config.yaml
num_hidden_layers: 8
hidden_size: 128
n_experts: 128
experts_per_token: 4
d_expert: 32
d_shared_expert: 0
hidden_act: "reglu"
moe_layers: [0, 1, 2, 3, 4, 5, 6, 7]
router_score: "softmax"
normalize_top_k: false
routed_scale: 5.66
balance_loss: 0.0183
balance_bias: false
router_cosine_scale: 10.0
init_std_router: 0.0362
lr_router: 0.000455
num_attention_heads: 4
num_key_value_heads: 4
head_dim: 32
vocab_size: 2102
norm: "rmsnorm"
norm_place: "pre"
norm_eps: 1e-05
positions: "rope"
rope_theta: 10000.0
rope_fraction: 1.0
qk_norm: false
attn_scale: 0.177
tie_word_embeddings: false
parallel_block: false
init: "uniform"
init_std_qkv: 0.0344
init_std_o: 0.00859
init_std_up: 0.0344
init_std_down: 0.00543
optimizer: "soap_variant"
learning_rate: 0.00352
lr_mult_o: 0.603
beta1: 0.95
beta2: 0.95
lr_head: 0.00582
max_grad_norm: 2.0
warmup_steps: 200
schedule: "wsd"
decay_fraction: 1.0
decay_shape: "sqrt"
final_lr_fraction: 0.1
batch_tokens: [16384, 32768]
max_seq_len: 512
doc_mask: false
train_tokens: 245600000
max_steps: 10419
dataset: "wikipedia_en"
Below are experts of layer 2 (counted from 0) of a mixture-of-experts language model. Rows are named router (the router's row for the expert), gate (a neuron's input weights, with its number), up (a neuron's input weights, with its number), down (a neuron's output weights, with its number) and show model dimensions 0-127. Each number is 500 + 50 x the weight over its row's rms, rounded and kept within 0 to 999. Numbers have three digits each.
After each expert's rows: "mostly gets" lists some tokens that are sent to it at least half of the time; "comes before" lists some tokens at least twice as common just after its tokens as in all text. This comes from a sample of Wikipedia text that the model never trained on. Tokens count by the router's weight.

# expert 74
router:548548400469546538499486427460549579476438500524454518519610575482477456499563420493506446473393400520441523539549442496573455515520585418517594517504451533562499519395539533479558519526435506519568504409550436456495508477519496458576533485569476429529474523436480435522403492474461451433503534459596607552480519516548539454525429480503467447539441548568450492550554443584517510541517
gate0:540517450462562499396520518471477559500570589605479453475521558466519418436548480450450569473509578541552557443452474473621488492468476517516519492444484553499591487497400524535532524506507560582578396526513476459414481510574428439550465499441565499447436415535454546538489523458473428585482473469505433477447518516467520543541559506433505486572465495409479481473545495641478568545541
up0:531560577488476502618448534571492468468460441494504586529479517567496554564478509453556478444504485479465432520531517479441477549527514518482490533599544386460494463530615474454486450460509480325423593530503551531578502545459528533480551522514421494503630528496521425488495468562546489458562481534446475527488466524604453478483453537623544473458493515553547462490467566403516479429464
down0:475567463469449556494545534508552604481454503507535396494416505482485610447502432455461478481555496447605424388492470467497560539531499476433518517437561539523529522582556467657477469514477545525568440542517435501511490495478558437504512526559531432529456515490623495454481503494502538438412521513497538521435518523479390573475411548523497540517508479410444595563460536454570519447521
mostly gets: " U", " rel", " United", "″", " Pre", " New"
comes before: " ", ".S", " States", "T", "K", "nd"

# expert 65
router:492491491458520528410537501462485530535533459474514535486462534469529532548453431476466559505498450476561466487483592448535419531503551537495530464449525436478497551477518441484380447531441552491517512467415538501496452603563396409430482600583463418447482515386451449577399449554560454410509494503515474481585475540534525542603440427558525507555540523465393536571549469483545496447483
gate0:509473562461470446519566558489513543419531518522433524481500483493531519523513506501523479518486507537487478539409494469472395421533560439447561546534556463500556480504449484507505587490543532467518542525481471497622525531519477426431566443480440429517508405543457452507420577549441482595546477469650600409542426483370552491487370509459569488539504514449459410520462511484554448458509
up0:479518511467536490489511541489495518515510451435537481550509539462457592488490537506545480519533456433617468497494427476436509469487565594483446473462513407434475496474495593562533547509609437478518605474520530528485492395399521463534396535512440618500526396447575477488610490523529513552426507446575466483565492478539506538460465533542474403465453420573477570555535451613462491518491
down0:556550493526566490513538389541544571542533421492490541596474523536553480432537479537471503539500450468584571426538419490632491485516484535450526475529545466537440456381495476467499570512561583542402487497510448429522561510548522414444461531526572452454452600469474469474423539509541468464451529542428467531492423522459481470504480450470447579526435458509429467370545467540513462527417
mostly gets: "struction", "ference", "ternational", "0", "vious", " win"
comes before: " |", ",", ".", " of", " to", " in"

# expert 100
router:441483426533472378531528465381617489486502488507416531524417595423525485490558417513494545502504415518513480509478504473509530412495522537515519504475476466456590435472568540433442528533535511362439513467473436511481519505485486423525504526528462411441518398507507404494444495508501537417521604501465475511452617512576565495563477499526561472546538560539387511536467563547499514462496
gate0:403448481535528431505587515482538562503519494494430475469459518522514443566482461499595486486498502541464589468447471496485535506529468527538515544562396522434447503453511470583502576593524410460469505551477469509551409512575459411504470404508500560440553453528513487555510424436503485451537501566468497357522501431420465353506442577494543449524487567501542533531432555474589493528419
up0:505471488513501540426472579494475497458455585563515477455484467483497485509520546496492493452527563302504396498556586368461476502413495492438539393416527503517471508472476467469475417581433521523598494529563525558506479465402515570510506548401520412548503558494506524510496514493447484470475500508538536553496638488551514575570437508473464504430596440501481467446523485498496514560525
down0:490497441525442523510436535526493478522498502461493457499555510534509595450499462384514552503457515545529474446464411464514499468545480503544486446440494528538452585588478454525589539587485464480507561461478460426494568483534457481528392463437501550441487333494462524422532515485464501443509530518460515431382417638516440491507515557586444533491583567422418511477542433489462435471448
mostly gets: " against", " sim", " office", " between", " represent", "ently"
comes before: " the", " ", " of", "ed", " a", " in"

# expert 73
router:469520480500554535458539549518437468493487483457419470517420601527477458429499479556487514424463480434439391572472472460510434448625524587538455488545521478479539619531499471471515456512475567480566444467370481525371502517434398518498538538504535476429527474428537478510487455483531573439485573481477517648506551538496530508587467485497556543561446504524396553518495468481447468474473
gate0:599461440494512516525573577437514488530475486594502432422408434475581479515549498492461508555527463476452413554496480507410496540425443555578553554544489511490541515621488401474484506511463583512522486517506483580582412544404516460475436505453479505500478428544594541506567475488583456490485484445582450451571530492438523479509546528498401456552536485502499562586501477476559406436443
up0:461503506415516453479463478595522544530518483445469607502546573490449504403528532532429422434520447543492613453518507490568516496499529489470447444476474522511530456366575499548462495486602406517480472414520522435428508468594590524485530403486487504542497513484415490519408442468547455454474563507472507457372456456500550515466393533493521546420514523537470515423559499489466594541503
down0:508431479454526531542477440452522387564558477448536505548550417422437545589435493565452446492419572527509564480431532562504480463467567431498493443532455504530440563491512440495498489449475430498516509471483523454516504499436522500501381491373557475498497533523462520424443473550458392581561503479572605626491561490533399542473511592474527493536557523498501475572501508471439536438553
mostly gets: " vis", "forman", " named", " used", " success", " led"
comes before: " to", " the", " by", " in", " a", " on"

# expert 90
router:511567559507398429475503504555522471448465531496452484570509558493472473489405484524545457432470534511443416584476500391618432540418565442457476465472548508448568553481535421573429466534478577495420493464556440465424507427584450470469469444499429495518503497525540522540533440500503459461513531528582574437597497549606555440472494473577463462582463486543514478419493453440485502440517
gate0:460509559529548447459528523503489484373481398460554497483489634532492602522516477456450545505486491448576514458410464440446543518444560584460437530485493438594438452465560410537530517581506575497535466495524575506477441504508427511473441437478395535499519447484512528438423590554528426459527511510533511541471509605462436431594538517619471513472549455541507504498485519462449511436525
up0:507495527459514573518584456452499610591426546460509475483496444503525385482431567507508384597495497546516516473528530562551421450525530452447489583485647459503543536490492507491494528477483472599561490496485489514506479515583620523540494531488560458406424510534444519546568396455521566569430480564492451479534500352479537507519536557496504485531431505515436447526533510537487463520556
down0:486504551491478479535451518514544585522543514474470499451578522513540492477555523462439544449582574558454511551604584497468479462530514516557508547544430489459438551429404566466480558567466438385408468476523533422554494502507441433483433422513463538447430439573592592540462519533514509603524559472517515482498457483487499500560559422440462548545526477538536497436437368537523416542452
mostly gets: ".\n\n", "==\n", "==\n\n", " |\n\n", "===\n", "===\n\n"
comes before: "-", "==", "The", "===", "In", " The"

# expert 41
router:543574532465520481499552516510547475506442482556397530437582493452425476583567402496518467416499477448473477579596515406501546470502544522469527482545563490546532489505435506514500476494491532477567525453495414539455597592528495430506497433510508497504495433455525439530431451503476581422440506445500543504563573449558487436533406410457519572555531475509385535508539538419584489374500
gate0:548495576419526456540546578517438517481466512451510461453480470491551571540587509424460561484520516467572526565487581435551446497617495590585586596571460470404482468458497435523434574499530554499551483451538448488533527552436469529561485535527489548509495500476534505487458475488514485527572507477605503457407535457399575542573477471404566403603517484510499545538483549503495410479535
up0:561456586451521428458475544515481511524442521493472523463465499488567532543467523535501581505528510477519497547485534443456473452550507657570543492522479417343423462457439485463469524489534519481550510400495483470506511502458497452503469525549470452457451465505495569517434553471563516428594475496517463441451584480449562529571462503341503471507436390512471547603497555476454394562544
down0:586472508477424573519441435510417503529546509554454497482471441502533504530555423494630475525538483497568530593571513484453535462454452514462563560546566480601493527478500504458508531507468587474417541573450440503573567371487516494457582570473472604597497493589478494512509558427488549496520559438478423548551417551474540509556577457478509463467510440521561497439530480448446471558554
mostly gets: "reet", " —;", " wh", "urch", "ck", "-y"
comes before: " ", "ago", " —", "es", "0", "ion"

# expert 63
router:550513456557438508443620500488547475469534511498488537467403493479398509502539546550447519526456529485533474409530506507470452453498564499587488546463457449537523465520515392432512615471570609470423455539597573502486517586559427519571426523539482412490445474468478509436499406479532641590572570503543559549533579510438532432472476513469515497516451495511423521490522477482555521503501
gate0:416477517410455521483665528480475533484451576449506413600543518513528505506540451428486460486403594607507535460497549422490466498608523478539465524490425581535495492532444461434469425554487508536522641544428488491485540488568485492540533498524491539515426479455438534498506489488523508558524450531492511540480469436485515469503464603542545521484535511452542631427484456569601485434502
up0:516496471564561523491399467472437464508503438533472553445568443536380497491495488567534470484580361486542527541570456512439537567432435584414550489533549401408496524506526530574541564482488495545506432522583558571551482543437454508504497476491554391519550554589540574469539551478419508456546551479492514507506507545510535499487539431433463489523529478424520454563495529381457469565542
down0:473530427496492495544509572511560551612541425550486527545364438545465527474519531538517527517422578516520524345468470430533515487589504497471401529462510471513493455465497547461488518580460518529603471404538498498512449433444454574500475464500492410473463442572456492533571540517497441492579497600550466530524397584523604505535526492531527498491442408557517458471567514554547525456494
mostly gets: ",", "\",", " such", " including", "),", " include"
comes before: " and", " the", " but", " which", " he", " including"

# expert 70
router:508504475405539473444511542453539464538507527506471556507583553532497513536542554535424509514559401461490425455470460478451506474541477491401516511525509515412513474494464569422556452521403471398551406442527477423496555543531563510525619561464455519445509574575495549514519490496513573451561459493629555459452520513542538512503365419499510533479504514531480627461516411511480435558436
gate0:540469547526479490542490488473552471400509577472535444549457476434460468427537510434470594561458487534368488522511461568545543389585653471472482470510490448538566509578482589503469569475479525522498570582508600412448544535405550457505511493516412511448576493468521526482476485432483473491440505477537493589518463475468426527533496527555513516492472485422617569505469478521400484465476
up0:521512534513489451444547507462535526536536622382524517529481511454415423482508534546484572538448503518348532591493556527486505415534578480497525471449525469561545531631417588498463520538503567504418522620438518461483519524397485508491473524474373455481605562469505413579496502494460506495484493545509475573543458460518401532500475488471523510516531480458510569580447496499561467485479
down0:500476494524478473478517569480558476456635488461537558505548497472490571598463484517526542425457496498527396545497564494426391422562556539415578535536476387465451538471469509477537481437421495452526523501462540439539513543420547489436605546504416516443513409588491527458459486411570503483469503522513535449608592484492478542450520476523483497455488449509526413509406448555576552485486
mostly gets: " r", "ourn", " sc", " R", " tr", " s"
comes before: "20", "19", "18", "1", "ament", "ailway"

# expert 126
router:588379428438481497552477457464463444453537435456493578470539509439490511428466380508591391474413531448505533452512515536599487470477495436458489457414496438444537491510487535472535529561441508505491448523517528525502548563507527427572583569436555557566524590536510624433460465539513567511486559512553474547505549492457480432439526475576485513481483481518402525530387522461503456544529
gate0:423543433566473534505530519443448415486557600397501598490534544594511470489500487470522436413413580525431524547445468498588553544570527480510486465510551583538480523501432493486481489447515458508542411491548500520454456553531427493580498433460500550514479546469440529457476437539562383494489526600560485586529498481550452507524503532556558441539505460505591524409535404519535585460556
up0:449503392521540537542462577379479381465550575479459566445486463554455456453579558461537412484457543501406504519506495473514531549559491536509523476539535474485440539501541420460485433515540476449583346475557498508554472565470503502491504522457498530510488570539443492481529439492579417414529513523569394560465508482520551497491530500525565465632501432455545543449531396516516524444531
down0:597480553430427547521433507440492600488490431448475498500420501368448522500471540433502502563501495441448509503510486440501515496491515421511479466473590475573440532410472452568506563502491486453611459447514454485512453430506502454488462579580433503480565445498464527446455546471538537480450548442542472478475499457461394486530340500441539624448427529476451481510475515512514498395559
mostly gets: "|", "=", ").", "====", ":", "==="
comes before: " ", " P", " S", " M", " D", " The"

# expert 15
router:462527444419556483467531499508479472479554544446500485590442587426544450545479538456540585493454475494544488469568511542554473501624517549539544436499523459548575565379514594487540496490563456491451441492565439448467481568457532468490451510575427572444451563534468403504500388574527491514490494427516546542505531410595543497586467522487526574534410504543472582545434465489464545531533
gate0:570478493503399566567487512465516581467492524508421507434516507498423431553562471580453577492531463523468421366480408616515579479575457450415488450526435557592556533536434551508505516557471412571552507547461528529475493528487542492480560466497582508418573474449566407379539552532541472465494474520488476570541442452488532493472492482567532543481535508473489530560479467494432533507429
up0:494457502440439589533416502464503501455448531475426513442483512441491467571524489562484536527558541572481446433489421529462534403598447485413572483531461561558583527550426551499539555530500398529527553547481504509436503511511520495517594502495515539383562439458530487347509542581591527469499494526568497549442453485539562502413515497530528550397496556533552483517409475446458481479452
down0:456457433516515417527567501442473489544463571471479464617465471522529570520555449503488454445476443499521536512421460497360440491466468534426442486486472538499458524591467543537507466419509527492443466524585623456516410503493514625597556454485528590455484453483446433477527451431457514493398572484526388498441548468555484497517571442488519456514532513562522523448488554493554446417527
mostly gets: "ecut", "ians", "ers", "itions", "ents", " University"
comes before: ",", " of", "\n", " and", " (", "hip"

# expert 29
router:506579482453469469474519479447462469390567472462485532437495612430506473424542449543505546537503500430484478468475424431548462576569563514490507476526506430493477516492537496441544591518469599518558545412482503548450451459584432487521576562496450446451445450464544572568462502508517483396499424508597575442505534504565502499512413474546574462552507495554370446468447452579494555533546
gate0:539453442448471557370507469471511444543596478503493525426380436553532529534480491489440447522465504377488512592450570537488486482480545525533538528404465474447463545514569522536501569485531535437420516497416495597493614469462521519516487545563454556446471518538468607422442502520514459489567442503475491554416507471512569541452479447407539426572413436533439508447458527486535482497461
up0:451472484516493567522540452541471510442522499556472474553637534419476487532532506529530486453549562645545447474528569517581531530552521455484503481532562500523517535466520490463464592507602448493566464529535474554568364523472442536557458492499506530498524527573605476401514480475452651400495505539521587487532524496513487420503522510517538483476599585399517528593486506485523497568480
down0:509547511464402490551481423458555558529407582535417502567461560540518565487470508477520426495525519592514514569534472522483492483517615509507523441526570504563529526586441591533453534508513458535550520521550485525501484503594474559554466532637514491482617599460503501581474570463421452453529548528541398466527514474507417460495520479445471562532506576562547551486441560485443606533491
mostly gets: " sup", " old", " larg", " inter", " small", " em"
comes before: "20", "19", " of", "er", "18", "ial"

# expert 71
router:475584584453427447532461428508512560541495447590470627511429536408513446482431492482502475475570410471518517444526498380468492495537503478488456489494481483433540534417546414468498445519521551452565490472487434553414458562598492504451542594538488477469539465480404469554411493575449546455597492562504481552553490494576567439492465439499478551501436482584489505525474510571549535426478
gate0:452567540527426429541520499591540470479470561538551481425532490518497474619498481466485538500460545467576472550472478545478487527471566388440546451488521434469393416551511497542442475513473519481418570445569537423515472438397425366513572438426553496498592510486506491549536512544540504431503536477453440469472433625583475601472527497567530570472492527500530501432483485517527493483534
up0:532421502550509495483478535353476506500442504441458501498519528464462484518499391525537510513510556442438558447464520494484479550565407579533493539446488532578561496536479394493579470493548411564538558468447479602475455567508462610470518526568435545490428471464532598524533474430489487577462503587487497520496549414425487381504446554447568426546536458484516487548536519533434411466494
down0:498562527519596496524480529510507527543471567487618510591503609543544570515504518468595489506549417484467503416431546504537444503474520512525536381557568588524458449605535457420482483502516545470552454576499515494467538529492450487491550452514448463503505484587368488451464505482493479484569474519491527519539589549572485448457552655438497539434540536538523517434481502562544425499408
mostly gets: " he", " it", " they", " she", " this", " which"
comes before: " was", " is", " had", " has", " would", " also"

# expert 33
router:611423542475436455540508553548481423537633474572525520525538534450440477451451505562572456425444452505488497518573482518529477470488485493464438571402544462495534528440528492461544513448465534549582555473478386463480476458481467519543423509399498497544520548534580501454455481551460447582537548350561471536482503569481539488499479472507452511508445459614480486436370494497544539517554
gate0:484636529518517414480470507472463481348443471636493545403590572566568496471569522544485487463442551444456495500423471445482551583486460565530512553535480431497541486487527508480546551491444440446479452532536460562510500514582356483524454470540576540532517552589421518484474547549438460470499505452529501502462475505444467474556516539529475500597420511570552506505554521510533543440556
up0:520408474466527442504528537511517570508533456410534527541483449451431507553414538512524491577480477560582540568470550465486515545482517517510442470459551526561503541529432508529566442521627554513457445427523549580490468457501478536561538546489415480498542437420507424489589538497521586510533425448603528565604468426615459432358482503547547515494534501567568447530507512480556476497532
down0:567513512529448444441521525512450461518448465483616531499495521471562569525499465398473413524457524474536594448572423495424548498455477513507526556504568542546457418491597506620512531390420477531459536517538486497555473551488571532603471542582548496492452474586515517560546572510533436468545556586492550519441523563415471430501567507563460483570456472554530535500572493584533555480539
mostly gets: ".\n\n", "==\n", "\n\n", " |\n\n", "==\n\n", ")\n\n"
comes before: "==", "===", "The", "In", "-", "="

# expert 102
router:507571444446512478508568469522608496406494445558572519483451561507475436458471523489498489447458535543468561565479493453550419488508497502515501412518617486508546514452520446528392522450459438458577359425449418468493530506543483462516512528521420460544489437471490484590485492514461543479456590481532443508545504577554565452536485444542460570561465547510553577428451476424564539403589
gate0:426560488489509513479483503444494508433516496515489534573514483477546475460554522526466414535424591307468402512404492538590500569525414435590477517518475532431498484515546446454495528484460436547557420519555499400462497506549537502555541512505539494428588444450516516509420508578473581496530487510450474534509534524462522495574586496498472501598499454539488515491462606604478440440437
up0:600436464532515458537503445508531543465432529470521428570439517522541521559495450492475498557483422451565480508445538438533504456493457568524485530508453431545475404389455446481502418429518539540401500450521719537536489476595519500523489447492487491531522481528535433508372455494482550600445530465560523468463504479437473537556460528489425597517489496433525531508559514443482434465497
down0:456443422524587420535501484505525606531480479503521502462538517474503466557516511329481488501572551554535405471534583524389488492527553552505474446485522463507464478561502517570441496508437498515560589405523520474554463469542557479466452466551482395437499488467486477485488442494501582509496397455521490481533489526505456392540530439512571576605547431517482578521614435560468566476532
mostly gets: ".\n\n", "==\n", " |\n\n", "==\n\n", "===\n", "===\n\n"
comes before: "==", "===", "|", "The", "-", "In"

# expert 52
router:502410401524503478473548499476487598474552438537495530510450599458473485562547409581476533563451464473490497549565513427601477475628566504445490441541474465467500528490450550448502497449548542429582516515578470485480522485515433461504450533596466503488433442493526442523392481533476549434442501469556536475583642386528480520511463420511568556583467509460507523461477463462471485499434
gate0:448538490488534534493550548497524511473447530548497495470488544563473561499606572481541488513509490501453433477440469462425466554582518458427429474410420437534497383535561504439488591573501434471517534479663462516528415423421405468542528417472514450596425515444525524477452572538463469443572470478539550416440470493487448486519440373546531527528537539470504446500467487490505471486488
up0:480450512497499551465446438453467477530460502501574442570476429577503543555481582554463484485504515509537437557476510528560502463439496507495518497534373444562462478435409580529479589401519535552470511575507547469482530417546587441423556426580493500582521515482484518560462382558561412535525576547531501389465572507501538541554541524492586491461436433493616496479547472512531515463522
down0:458461610543535498489522556579393422423568529510480551495461460504464486490586534549498517524521575520475496485500503442557517478469514566495472460398455507516543472464486550488435476475539419529416399537449638429466483480521545399551555465482529596433509525520547470408387461461522541509531527534463494435491526530454503456512450470608447517562479570505526514608475558496613516532454
mostly gets: " follow", " bec", " form", " mark", " perform", "ecut"
comes before: "ed", ",", "ing", "-", "ation", "|"

# expert 111
router:406448464404565472529623522477434520449505571579492491517513571514466397486525567496597458495426494519546502472526556453527406510478510546495551438464507517574501483477546515507500488568494566479521510387568488447511461526486504485509536534548383463384419409504472413512469481505593518408462492532600562444522544470498492550519489507560539507446465502507525558602423498488516562478400
gate0:451550511503550493460529494484571562528459528517475518525484536546577540367505516531435486597525541584575379514444518516574499481508544522520422528470471461592474576550458494446483488542523464372559461554498504458525536501494517525468516578446463450499394498496515378471414485486504447477490522547495372499660379492537513566480545496429455485489493496549515553505506489448424530470492
up0:513492625511498446485487438424601466480400531574527517523556533463503451451514485487518513488458522538628480537469524500562544540503500511487525471469393539603414480507398464515576504488448407515438463562511478505511499506492479490451403521459462524529476528497375536577410527467473451401438588483516522440548513501511569575504537473537528558523522433462529457513399543514471498518647
down0:461507518530466533521462459468485433488507489540547530490509511492546440592496448484532442496579485588483513613586422551458560606462507515487534663474467460455473541518571433506524539514543558490517480444512490566412599439445515579596532432489559574447543453516465581490451450499479488447509507528559425474479516410506527482391482565401576501475539470444472547528413469530508454517557
mostly gets: "ization", "ity", "ence", "ality", "in", "ency"
comes before: ",", " of", "\n", ":", " (", " and"

# expert 25
router:488487476385560476415488568406557530522528518520434502527476502476490478469545417538554449468485436528512533539555464421427466561567518563575547505498566398497533470488559476472486516597453563433526512487430490522545581476442480508518499572531553413499444418448458450537428464441527511454532450429497453527529618515562553410593457509571591410457500557499519585527474556495542463512470
gate0:595441394484433499477444538557583539449494472545515427535594447519450521498515461491520434444571535486521452523442577526480414491418521532488558496427523461414429477520565388547437516471453564446574452503507446543504561542447416489480454498511575425450518506504450484531519573428514478434505512517417502508504372600483466527446491473497488411493431563591452507501495513494520585515430
up0:584520533500420501476447496471548411501546435508507545517587423427504545488457429480402541543481496447553523509536533561520502537569421530550575576427546509504565531510489555573513542432447605493489487490547534502387497562516524460399444433438476472470519609474530559504544544505441523521429524357520498456432511495565488477464518429477570524390495555435451504420464546507475547498524
down0:453406496499500461552528568461592487485610498503465534424547487446447448598454502460532589564519520478509441480570486528553540477635534540583425477463459437551503509533570552466474493457478453456575494428624466422504473455554462532537483509492419496541520465455401447438595497509429510547446560576445482535459406490468516567468473471513508538476506430497500533417418453550498505555472
mostly gets: " inst", " ref", "ternational", " adv", " February", " dist"
comes before: " ", "19", "ant", "20", "ially", ";"

# expert 96
router:518535533432441526541553505464471391474566491459506549568410509419422550502497400470500460465416457538552578428578428510595515444392503465516478501418539424515573494530524517603479602446452493406559470533500501433502552474545474458613486585476533469551507471518490553520438433567524527493429495480474501435496486472491543464425527521529455422454520602526518546544522520478427484489439
gate0:483349557475468475406488465456475422390491528460485554469526525436553535545494557458540560546439465427440583490506525499553473541530554421482513376522578525460511483488534488555430500557536504521539523445546508481540505425585461488445437417514510450464524574538462502597420496525478491531473497544534525557405574497580505550502473471488541415487458517445457395527445582543404545511538
up0:502422544467439479486430522529476450443556499410453508554477472512553587574556592480455450483408392585534492487564525537512475508529530452555583455512538533468494580578489467532498523584591557527461523457549505481562511446486519538525493448456556491462465489535549509543486501512470460492457491576516459490435566586493483511365568397508549471457553528334471528587513544445484451566529
down0:530593528615442551554488482543576554465490444531580441553456448506546470545555498452417483411500503505473603632418502430457501528465490496501601472455492433495515426453383494515468482473496484493441439603458475478481542454394513442521521538393474579491514465459435443477438521510568480535536472450503500522500486460484474473529424562574569510491493441583490495478512447510541515539384
mostly gets: "|", "=", "The", "-", " The", "  "
comes before: " ", " D", " S", " M", " P", " T"

# expert 23
router:502428454425552544470503583446494533548421527493485497518555562396430474530532554570395480455477451458530496508609510423560500516590432508493523411497516525514518568416484528432477450488500558518491532493465469542496488465504377452527451557490495426410399476404465431545430428490538500426489476534461560548579588528487622464493427479568510502514474548487455507545479446427516540542507
gate0:506497476468412414523398495504492491516505450439495468450490543508497520548422467491454554483450539491547419566452509444448433538534573529484484459558591437554429448599499435545515502502486471585409499529371592506507533468430455564469481511549452530548404508517571520484473651555432472554568488475482479590449513553574546538500507494554557477455493505503482493560514474405555436451574
up0:368439597468489627439581526491453463522517586616560599524536513512521480494533525498500444510492513498450643493495471483467559455461547418564439437478463512426506585505533567482467463524498461462503571505518409422550505566575592567477520489475616480489521566414515526474525484528576482508451473563561421511475565512546550483522491531480507468563524471516564536543490480500516456482418
down0:549479462436468539446508427504481549462504585515499491488442489496503557483510534493578463555487513531565539392557478438554503477500606541511564480506476491535549496510513405550527507393561517575559491448415440547497532514534564534561441491475487372572536546464512509371460520417606496534475478480478507617480494537547427540512469530438422613426418452481533498460508568465575501525441
mostly gets: " following", "ouncil", "ording", "ourt", "ript", "oints"
comes before: " |", ",", " to", " of", "ed", "ing"

# expert 24
router:498471481550447560455518471416471507498490503547388580494465565526457409398554508459497457466531534461452477417554543460466539489494549515558442529480643509513521566396584531468559499478544487471470538467518479558442348547618452453528480479492455462445462551433457479522401462515456462495521491434450492477511508605548534520520554472452501524482477518560459419506482622462513530416536
gate0:503562493549548535440527539434560388448545518455468490451436441535505451537477456498516578471516456593532357490452502496532476493510491495590526492522592501476490485468467579415484515485433507430522549510521449522458550465575597516522557470543603450463370401528482464546531630529460542457460446517512434639502486581516500523526542580464541495498441475516445493569503510430527492508526
up0:579458493470493528499468490452364499553509531365464454608498535472546608548509465496416462520485502474486524505559508494461514457552445573564419485480427507581550503498522420518510549413534510494413431540466498470541520530457428512525373522539424537560527517373525470460382507474550500563516415441494541485521576476560431428466482480457534519518613512514486515501462532508465481517430
down0:576573542518589533464572499552539580519532478430457499541544502519476435434538552431413508539508452490589485450420451519508504544394397515458530424529491473465480465581416433440516488531494423449432467504500571485550480580526508545519467402490449520518489327448458486473500480447465455475521605447451477531453522504504532518447490632564523498519514498502494527519605458557550506458480
mostly gets: " as", " which", " that", " who", " after", " where"
comes before: " the", " a", " he", " well", " they", " it"

# expert 81
router:456581488533581526433472409421517552444449553448415492517539568396515490543411515438509482512450483438524478512461561420479526528489508586429462407463463456622542502503469495509436433559458427519536461461457516500428445567511391478462496509470466474451512464528438429536408468548497515482413455560522483464582547557543561489532369467508535473438463547559512500514496411510518460432505
gate0:469495457510562490520480562416494523514552453524522462551495506445534420537516401544496473500507517522586611443524708380534598574480507428544558547497530465467521520549450481510566483489549488450484431475530494579553549457482451590469446554485460535480400461556499531536454489523525448494449422421545399455419447451541492485516561526503519518449567498487528513497577541537503465524437
up0:469529523528514491527421554409534520552557462554473491516481473538478570602460356515518614440515563534575549496570603439531601514444550443473503458562429454531504559454513527566467545498476529438473440532499533440536533489513415492468530514474482535455469506566471471496453595539449470477404446524417487572531539485537479486467559551431514478439605568583478483378539522453493459515463
down0:487505496452528393505532523407555479457508494486501479382468403525562494431490490586492490446518414534530581514395427541545468561607533481561528422509497449427462596580483445515405618477482545464550539483542504550498596508488497505490493488455504522542562475476509459532503403558486534489481500450503522441423459457533526571514549472628501562449479496470444472397428546433491490555494
mostly gets: " century", "ature", "tal", "anguage", "adem", "08"
comes before: ",", " of", ".", " and", ".\n\n", " in"

# expert 26
router:533516536447440499453530426475517470594466552483507551516527505419511533523528504487464459539420451477542422482559481447557420494541516489475525400524531542517535464391563579535575504440557494493493535415420383454556439543581536462493547508589468460509488551472408529526458486499419570482410530496587582509534542486552547441460488507593425397496423599507475496496464498571563555475502
gate0:461584534508475528516455530528486509563482416456534436560502426475514458420586453561506501472475425500597455561409559487517403486560529534456508541563510438453506485511418520423566410527419540404431541475480520529553521596487441476529473521447547439591525518457508497442498488559540501449523463383506546474527486615572542597453515500464474589393524465527478475439466489482542441515453
up0:496467565519436581467438550579494477566596444509487498527493401466567486486474413605512477507471531450602415589465509455463510497596582553474627560510440533541447447508538525462542537498380502425470516556526531503500520540452416457466481522424446522566553520460471478461487523498481437462557557415531546452516507563577445550522470489483463480529588476453496436517486482429588421494520
down0:568571530520512582490571472519487492571590518446469487523503430418513432442612414485506505456428486518604372496513474418500503495557536477523613467503437487498472446512504485401514472588477538438465460516566411548597552525513495469481435498468394486522430502452462460531483402502446481529506525415514562541514431569523568523471495455498451399437439515568483475503471477561543445477517
mostly gets: " Bar", " He", " There", " Mc", " he", " She"
comes before: " ", " was", ")", "g", "b", "c"